From a checkpoint of a small mixture-of-experts model trained on Wikipedia: 448 SwiGLU neurons an expert, 769M tokens.
Below are experts of layer 6 (counted from 0) of a mixture-of-experts language model. Rows are named router (the router's row for the expert), gate (a neuron's input weights, with its number), up (a neuron's input weights, with its number), down (a neuron's output weights, with its number) and show model dimensions 0-191. Each number is 128 + 32 x the weight over its row's rms, rounded and kept within 0 to 255.
Before each expert's rows: "comes after" lists some tokens at least twice as common just before its tokens as in all text. This comes from a sample of Wikipedia text that the model never trained on. Tokens count by the router's weight.

# expert 6
comes after: "\n", ".", "==", " 19", "===", " =="
router [ 74  76 158 111 100 111  88 185 154  69 142  98 117 127 186 151 190 140 131 140 149 163  96 123  53  90 125 150 161  90 134 111 119 175 185 172  85 155  48  72  76 125 164 178 127 146 125  96 126  96 130 135 103  98 143 102  96 127  89 126 139 133 173  88 108 144 128 103 197  60 163 145 122 141 117  78 159  79  91 101 127 181 153 132 141 142  75 138  93  98 138 157 181  95 111 156  87 133 141 134 127 138 115 201 116  98 123 151 110 128 114  94 126 179 121 103 155 137 150 126 146 106 111 153  91  79  68 119 101  83 127 165 138 139 111  89 115 148 147  93 166 105  93 128 155 157  52 113 113 124 167 133 123  70 110 120 180 138 111 139 168 115 148 115  77 144 189 105 136 130 117 130 110 123 126  75 135 115  63 136  83 113 138  98  87  50 126 103 160 110 120  83]
gate0 [ 89 102 136 114 136  93  86 127 135 101 159 189 159 119 127 141 195 124 123 159 122 101 100 135 103 233 153 140 184 178 120 158 121 157 122 136  96 111  84 100 109 129 194 158 126 107 121 140 127 135 167 160  92 143 127 121 107 159 126 111 142 134 157 157 114 109 166 109 116 117 177  68 156 137 162  25 148 126 153 197 176 108 124 209 212 210 112 122 179 134 176  77 119 160 157 186 103 140  55 172 121 144  71  98 119 188 135 129  57 140  80 154 123 130  89 147 180 154 140 155 134 140 114  90 100 106  81  99 131 120 128 103 144 159 146 153  66 145 145 138 115 130 131 149 134  90  75 119 139 153 118 104 114 123 166 150 163 165 105 147 125 149 106 157 122 112 143 180 106 109 126 117 104 111 137  87 122 182 114  74 116 125 115  95 112 148 134 131 167 100 149 152]
up0 [115 177  81 106  94  32 104  67 148 112 125 153  97 172 129 135 101 120 135  74 129 105 153 156 109 181 120 148 135 129 140  80  68 156  80 116 141 138 128 111 138 114 130 143 136 185  99 135 156 150 101 137 179 179 147 176 128 175 118 171 116 173  99 111 169 144  78 140 119 164  99 124 190  90  88  88  74 143 132 155 142 177 134 120 195 151 153 111 104 121  58 138 103 158 139 132 179  92  96 165  80 141 142 154 172 113 109 117 129 180 149 127  84 100 117 100 150 114 140 149 144 137 142  94 153 122 104 195 160 109 123 120 142  83 103 103 128 130 145 143 205 142 133 130  39 132 142 152  96 111 171 176 115 149 175  91  84 103 141  88 129 154 139 128 165 186 106 124  78 157 153  83 128 188 131 113 162 145 134 102 134 184 162 159 142 144  89 127  60 124 125  65]
down0 [165 124 188 195 135 117 164 139 118 153  70  73 150 123 144 139 143 175 112 148 150  72  89  74 106 124 114 121 125 125 153 126 132 117 143 155 120 150 139 116  70 111 112 132 129  93 116 125 136  73 136 190 107  76 106 148 145 165 155 107  99 128 216 106 104 175 110 116 145  99 143 131 109 180 158 106 169 151 197 140 190 118 169 169 171 186 152 162 118 121 147 140 166 133 166 120 103 136 123 127 163 132 124 119 111 100  91 131  99 141  84  89 203 129 159 103 147 135  97 142 158 116  97 155 140 217 188 146 123 163  87 137 117 165 165 172 122 114  81 109 143  97 101 118  89 114  86 126 176 152 173  81  99 122 130 109 148  95 125 124 147 157  91  81 155 122  84 123  87 126 163 152 134 183 140  86  82 104 103 165  93  94 158  99 187 137  88  75 163 213 106  98]
gate1 [101 126 127 150  93  79 144  92 144 108 116  71 193 148 110 152 105 139 133 175 113  66 132 119 182 189  88  89 126 141 157 118 160 153 109  95 191 119 105 149 147 132 186 141 132 116 135  92 105 129 127 145 136 156  65 155 118 156  86 126 218 128 173  81 125 155 180 105 136 111  79  76 157  89 113  52 131 134 201 117 170 154 108 112 141  93 153 143  85 136 105 111 134  93 170 102 125 132 101 166 181 103 166  71 164 108 119 176 126 120 102 118  84 117 210 125 138 141 150 134  78 123 111 106 108  90 150 197  87 166 147 133 128 100 123 124 100 137  87 161 144  40 170 175 131 163 129 144 143 128 177 116 127 173 174 142 137 109 165 131 103 207 129 138 138 110 133 151 145 193 139 135 142 112 122  87  94 158 101 127 143  79  79 133 110 168 154 136 105 135 120 158]
up1 [140 113 110  62 152 101  81 178 137 179 161 156  83  90 116 106 129 143  82 113 163 124 168 199 107 183 176 141 123 147 149 154 146  93  84  75 113 108  95 134 127 154 129 113 138 149 191 123 110 124 127 123 144 122 182 146 157  88 102 129  74 144  93 126 173 152 168 100  79  95 197 107 136 101 114 133 187  91  56 168 158 181 131 148 149 115 122 114  79 124 169 106 133 168 114 104 114 158 134  99  93 118 116 106  97 147 131  71 162 145 141 144 113 146 152 145 116 139 123 102  99 150 186  78 145 111  81 118 139 163 140 152 114 129  82 119 164 118 164 130 162 173 100  85  77 156 157 145 101 226 132 157  73 139 204 157 159 141 113 136 164 146 124 125 170 173 152 106 115 123 185  72  82 149 108 155  97 166 135 148 145 163 151 126  74  97 121 141  77  78 132 171]
down1 [ 90 117  98 107 168 166  88 186  63 105 154 201 114 125  87 136 125 165  93 111 151 108 112 136 119  33 130 130 145 152 122 110 155  78  71 144 102 133 154 106 122 142 131 169 145 155 134 142  93 157 196 146  70 137 116 135 112 112 154 141 102 145 155 121 157 137  94 109 175 139 153 163 176 133 164 118 156 135 110 103 129 173 118 128 117 138  68 156  97 109 153 178 130 176 119 115 150 151 108  93 146 146 172 105 116 113 142 145  65 127 123  98 121 205 175 154 135 141  66 111 123  39 147 155 180 115  89 136 165 104 153 158  99 201 163 106 116 102 138  97 132 126  29  64  79  82  81 144 186 110  96 125 145 122 127 121 129  95 128 176 177 111 140  72 156  94 109  89 127 134 108 154 119 134  99 163 136 116 202 124 106 134 123  98 130  99 121 105  88 111 148  77]
gate2 [119 146 141 205 152 104 120  91 191 143 118 136 173  97 136 158 120 126 153  92 131 152  78 114 136 151 156  72 135 102 138  34  94 190 143 139 103 116 142 102 115 137 120 133  86  88 106 207 175 115 148 131 102 162 108  64  85 151 135 162 211 116 144  93 126 128 139 117  95 155 141 106 141 172  92  92 172 144 123 132 153 163 186 110 115  86 139 196 149 172 109 157 144 191 116 144 151 114 100  96  83 162 134 116 102 178 161 152 155 133 168 148 113 110 163  98 145 148 148 156 103 121 108  95 165 122 222 106 120 198 168 140  88 131 128 114 103 116 157  65 109 117 169  92 146 102 130 156 166 102 160 130 169 107 148  32 147  79 166 110 102 117 148 150 133 140 152 152 123  88  96 131 142 155 161 110 151 134  90  77 159 181 102 111 148 156  89 159 124 134 122 142]
up2 [118 148 120 149 111  78 130 118 138 136 112 130 133 111 124 153 139 125 121 219 105  99  83 101 167 122 101  98 100  87 110  99 138 132 168 172 161 128 136  93 119  86 116 189 135 114 109  73 130 121 169 111 150 112 155 112 115 119 121 119 188 148 171 106  68 101 105 106 169 114 121 108 120 130  64  96 168 149 113 152 199  95 138  89 145  98 124 100 149 116 116 126 155 114 172 149 144 122 126  79 150 113 111 123 111 170 112 106 183 207 129  82 148 108 142 171 140 129 193 130 161 147 118 142 181 133 153 128 120 156 145 125 161 174 103  92  82  94 129 106 197 100 111 105 110 179 104  68  59 145 130  94  97  14 188 113 139 188 108 145 105  88 116  87 111 174  98  94 120 101 151  82  74 136 118 110  92 147  71 102 151 147 120 116 111 185 101 103 135 195 164 168]
down2 [136 109  83  78  75 128 121 175  65  95 154  71 122  98 173 160  97 147 127 174 117 151 113 184 199 113 166 134  77 144  78 153 177 132 121  99 156 117 133 110 145  99 108 148 135 169 134 113 118 186 147 128 139 114 145 143 112 163 112 101  93 150 132 148  95 136 128 123 173 107 169  99  81 125 112  85 140 123 112 110 126  76 138 151 135 110 146 151 154 121 147 130 155 136 146 172  78 129 116 119 168 118  72 105 127 131 108 148  54 148 112 112 117 139 194 111 131 129 144 163 177 116 129 147 101 165  90 140 168  87  71 135  13 147 114 138 177 143 141 174 182 125 128 158 197 102 193  91 141 108 148 177 123 109 150 137 105  90 108 131 122 114  50 108 124 121 124  83 172 138 170 123 137 117 160 142 153  42  85 122 126 123  26 119 178 141 113 172 124 162 137 120]
gate3 [148  78 124  79 161 138 128 120 153 155 167 101 102 137 124 101 185  78 135 135 139  44 147 127 182 126 171 120 158 147 117 163 149 146 139 137  58 140 118 148 118 111 127 113 171 136 123 162 135 126 136 146 156  48 137 131 184 127  99 146 152 126 150 143 105 159  69 126 168 110 127 113  89 115  60 115 174 137 125 143 180 162 145 189 204 159 171  60 151 102 182  88  98 123 131 123 115 114 130 135 139 152 111 159 133 137 109  85 140 196 153 133 163  73 113 195 172 108  74 136 149 131 104 120 155 102  82 117  83 124 162 114 140  82 110 105 107 158  76  71 111 120 150 153 160 177 145  92  91 218 144 113 179 126 102 129 179 126 119 129  89 196 128 153  82 133 169  78 105 119 123 117 117 144 133 143 129 159 132 167 112  97 102 100 132  74 146 134  74 184 177 135]
up3 [115 140 151 130 121 105 134 137 121  83  86  80 155 129 116  97 152 144 117 106 128 149 154 145 153 169  61 133  61 114  98 134 177 102 156  88 119 179 152 125 126 152 147 188 115 141  98  90 100 120 155 124 109 135  85  84 106  83 124 175  90 136 170 111  71 197 181 129 167 122 197 123 142 162  86 128 133 132 165 100 160  97 101 180 169 127  94 130 120 100 104 106 157 103 202 181 137 139 128 176  93 117 111 106 116 107 138 189 173 139 107  94 152  98 159 139  95 116 180 127  67 108  83 101  70 104  97 145 118 120 107 126 157 138 114 135 136  92  48 125 147 106 112 140 155 151 130  20  95 116 170 133 133  88 175 225 156 151 121 151 190 189 156 100 141  81 132 135 105 153 147 168  95 112 135 132 124 125 106  92 160 131  84 111  92  84 132 126 119 165 113 131]
down3 [177  76 140 145 122 131 105 131 136 155 115  74 105 138  78 128 180 142 131  75  86 148 133 160  99 150  73  95 175 115 169 186 139 137  61 158 134  84 100 125 150  71 117  82  98 111  89 113 106 163 126  42  82 102 104 108 149 143 119 127  88 190 130  59 133  52 143 124 131 179  87 107 123 147 148 152 116 163 137 113 160 180 137 124 134  94  71 156 102 133 102 114  76 162 106 147  99  76 151 142 122  95 127 138 133 117 101 135 152 142 113  98 169 150 135 144 120 126 144 163  83  50 189 111 163 138  84 115 153 149 158 134 105 179  87 129 136  95 212 120 137 111 114 142 151 136 185  89 116 142 106 125 132 156 108 129 137 111 104 122 106 141 144 195 168 182 124  48 100 136 143  95 137 129 161 138 161 185 188 108  83 113  86 135  89  85 146 167 151  92 137 131]
gate4 [128 115 121 166 189 130 132  93 101 141  89 129 178 155 168 137 104 116 142 129 155 164 122 157 167 124 138 104 147 156 115 156 146  89 116 118 113 123 168 179  74 108 142 119 136 117 114 126  70 116 147 154  94 107 122 105 162 120 130 131  92 143 140 125  96 123 126  91 128 166 146 133 132 170 127 130 109  70 101  71 209  99 153 170 159 171 107 122 137 115 143  93 107 133 131 155 125 168 118 132 141 192 124 131 104 186 185 150 119 218 145 137 168 157  92 101 143 116  95 123  94 130 170 114 120 194 137 162 181 147  74  97 120 118 129 117 106  76 120 107  54 157 155 131 155  89 163  70 123 145  65  57 109 169 147 129 100 176 118 120 124 108  59  74 204 156 158  91  89 161 128  94 118 146 154 145 203 206 197 140 107 173 121  88 126  97 174 104 111 103 142 116]
up4 [127 126 117 243  86 135 110 127 105 134 115 139 105 118 159 152 149 130  81  96 144  82 148  84 179 119 120 187 148 173 166  93 162 135 134 130  75 163  93 154 153  90 103 127 140 107 108 227 173 142 157 165  80 156 122  77  91 117 166 123 138 115  77 139 112 117 122 162  95 133 152 161  98 108 127  88 161 102 183 112 167 144 146 120  70 138 100 108 106  95 133 109 125 113 169  68 153 179 114 189 149 111 110 129 120 212 167 117 169 155 124 104 163 148 120 126 166 105 105 146 121 127 125 116 165 148  93 129  60 141 152 105 106 105 118 150 162 114  91  84 117 174 165 148 140  80 116 115 108 103 123 162  99 181 136 140 132 122 118 113 173  45 100  85  94 108 156 111 163 115 125 122 148  99 112 143  81 162 144 142 137  98 130 151  77 226 135 175 123 121 185 163]
down4 [153 137 114 171 134 167  81 109  71 151 100 130 193 158 102  40 131 108 108  75 172 162 143 114 156 146 116  96 122 119 126 190 103 121 127  87 119  84 152 154 107 140 182 164 112 109 157 164  90 111 109  66 117 188 145 132 103 157 148  64 152 138 161 103 144  96 121 124  83 135 112 101 137  74 177 105  73 138 120 135 200  65 160 120 185 138 170 117 125 124 172 113 164 124 130 148 164 103 160 109 108 107 120 115 140 154  66 138 151 152  99 101 143 125  84 137 125 142  89  83 148 128 142 152 122 127 193  97 174 111 107 118 105 187 146 160 186 137 138 165  71 111 102 165  98 156 209  85  81 137 123 119  73  82 186  94  67  70 137  86 133  99 119 159 152 106  87  94 138 121 157 108 140 154 133 125 130 143  78 169 114  87 106 122 105 126 108 124 121  81 141  95]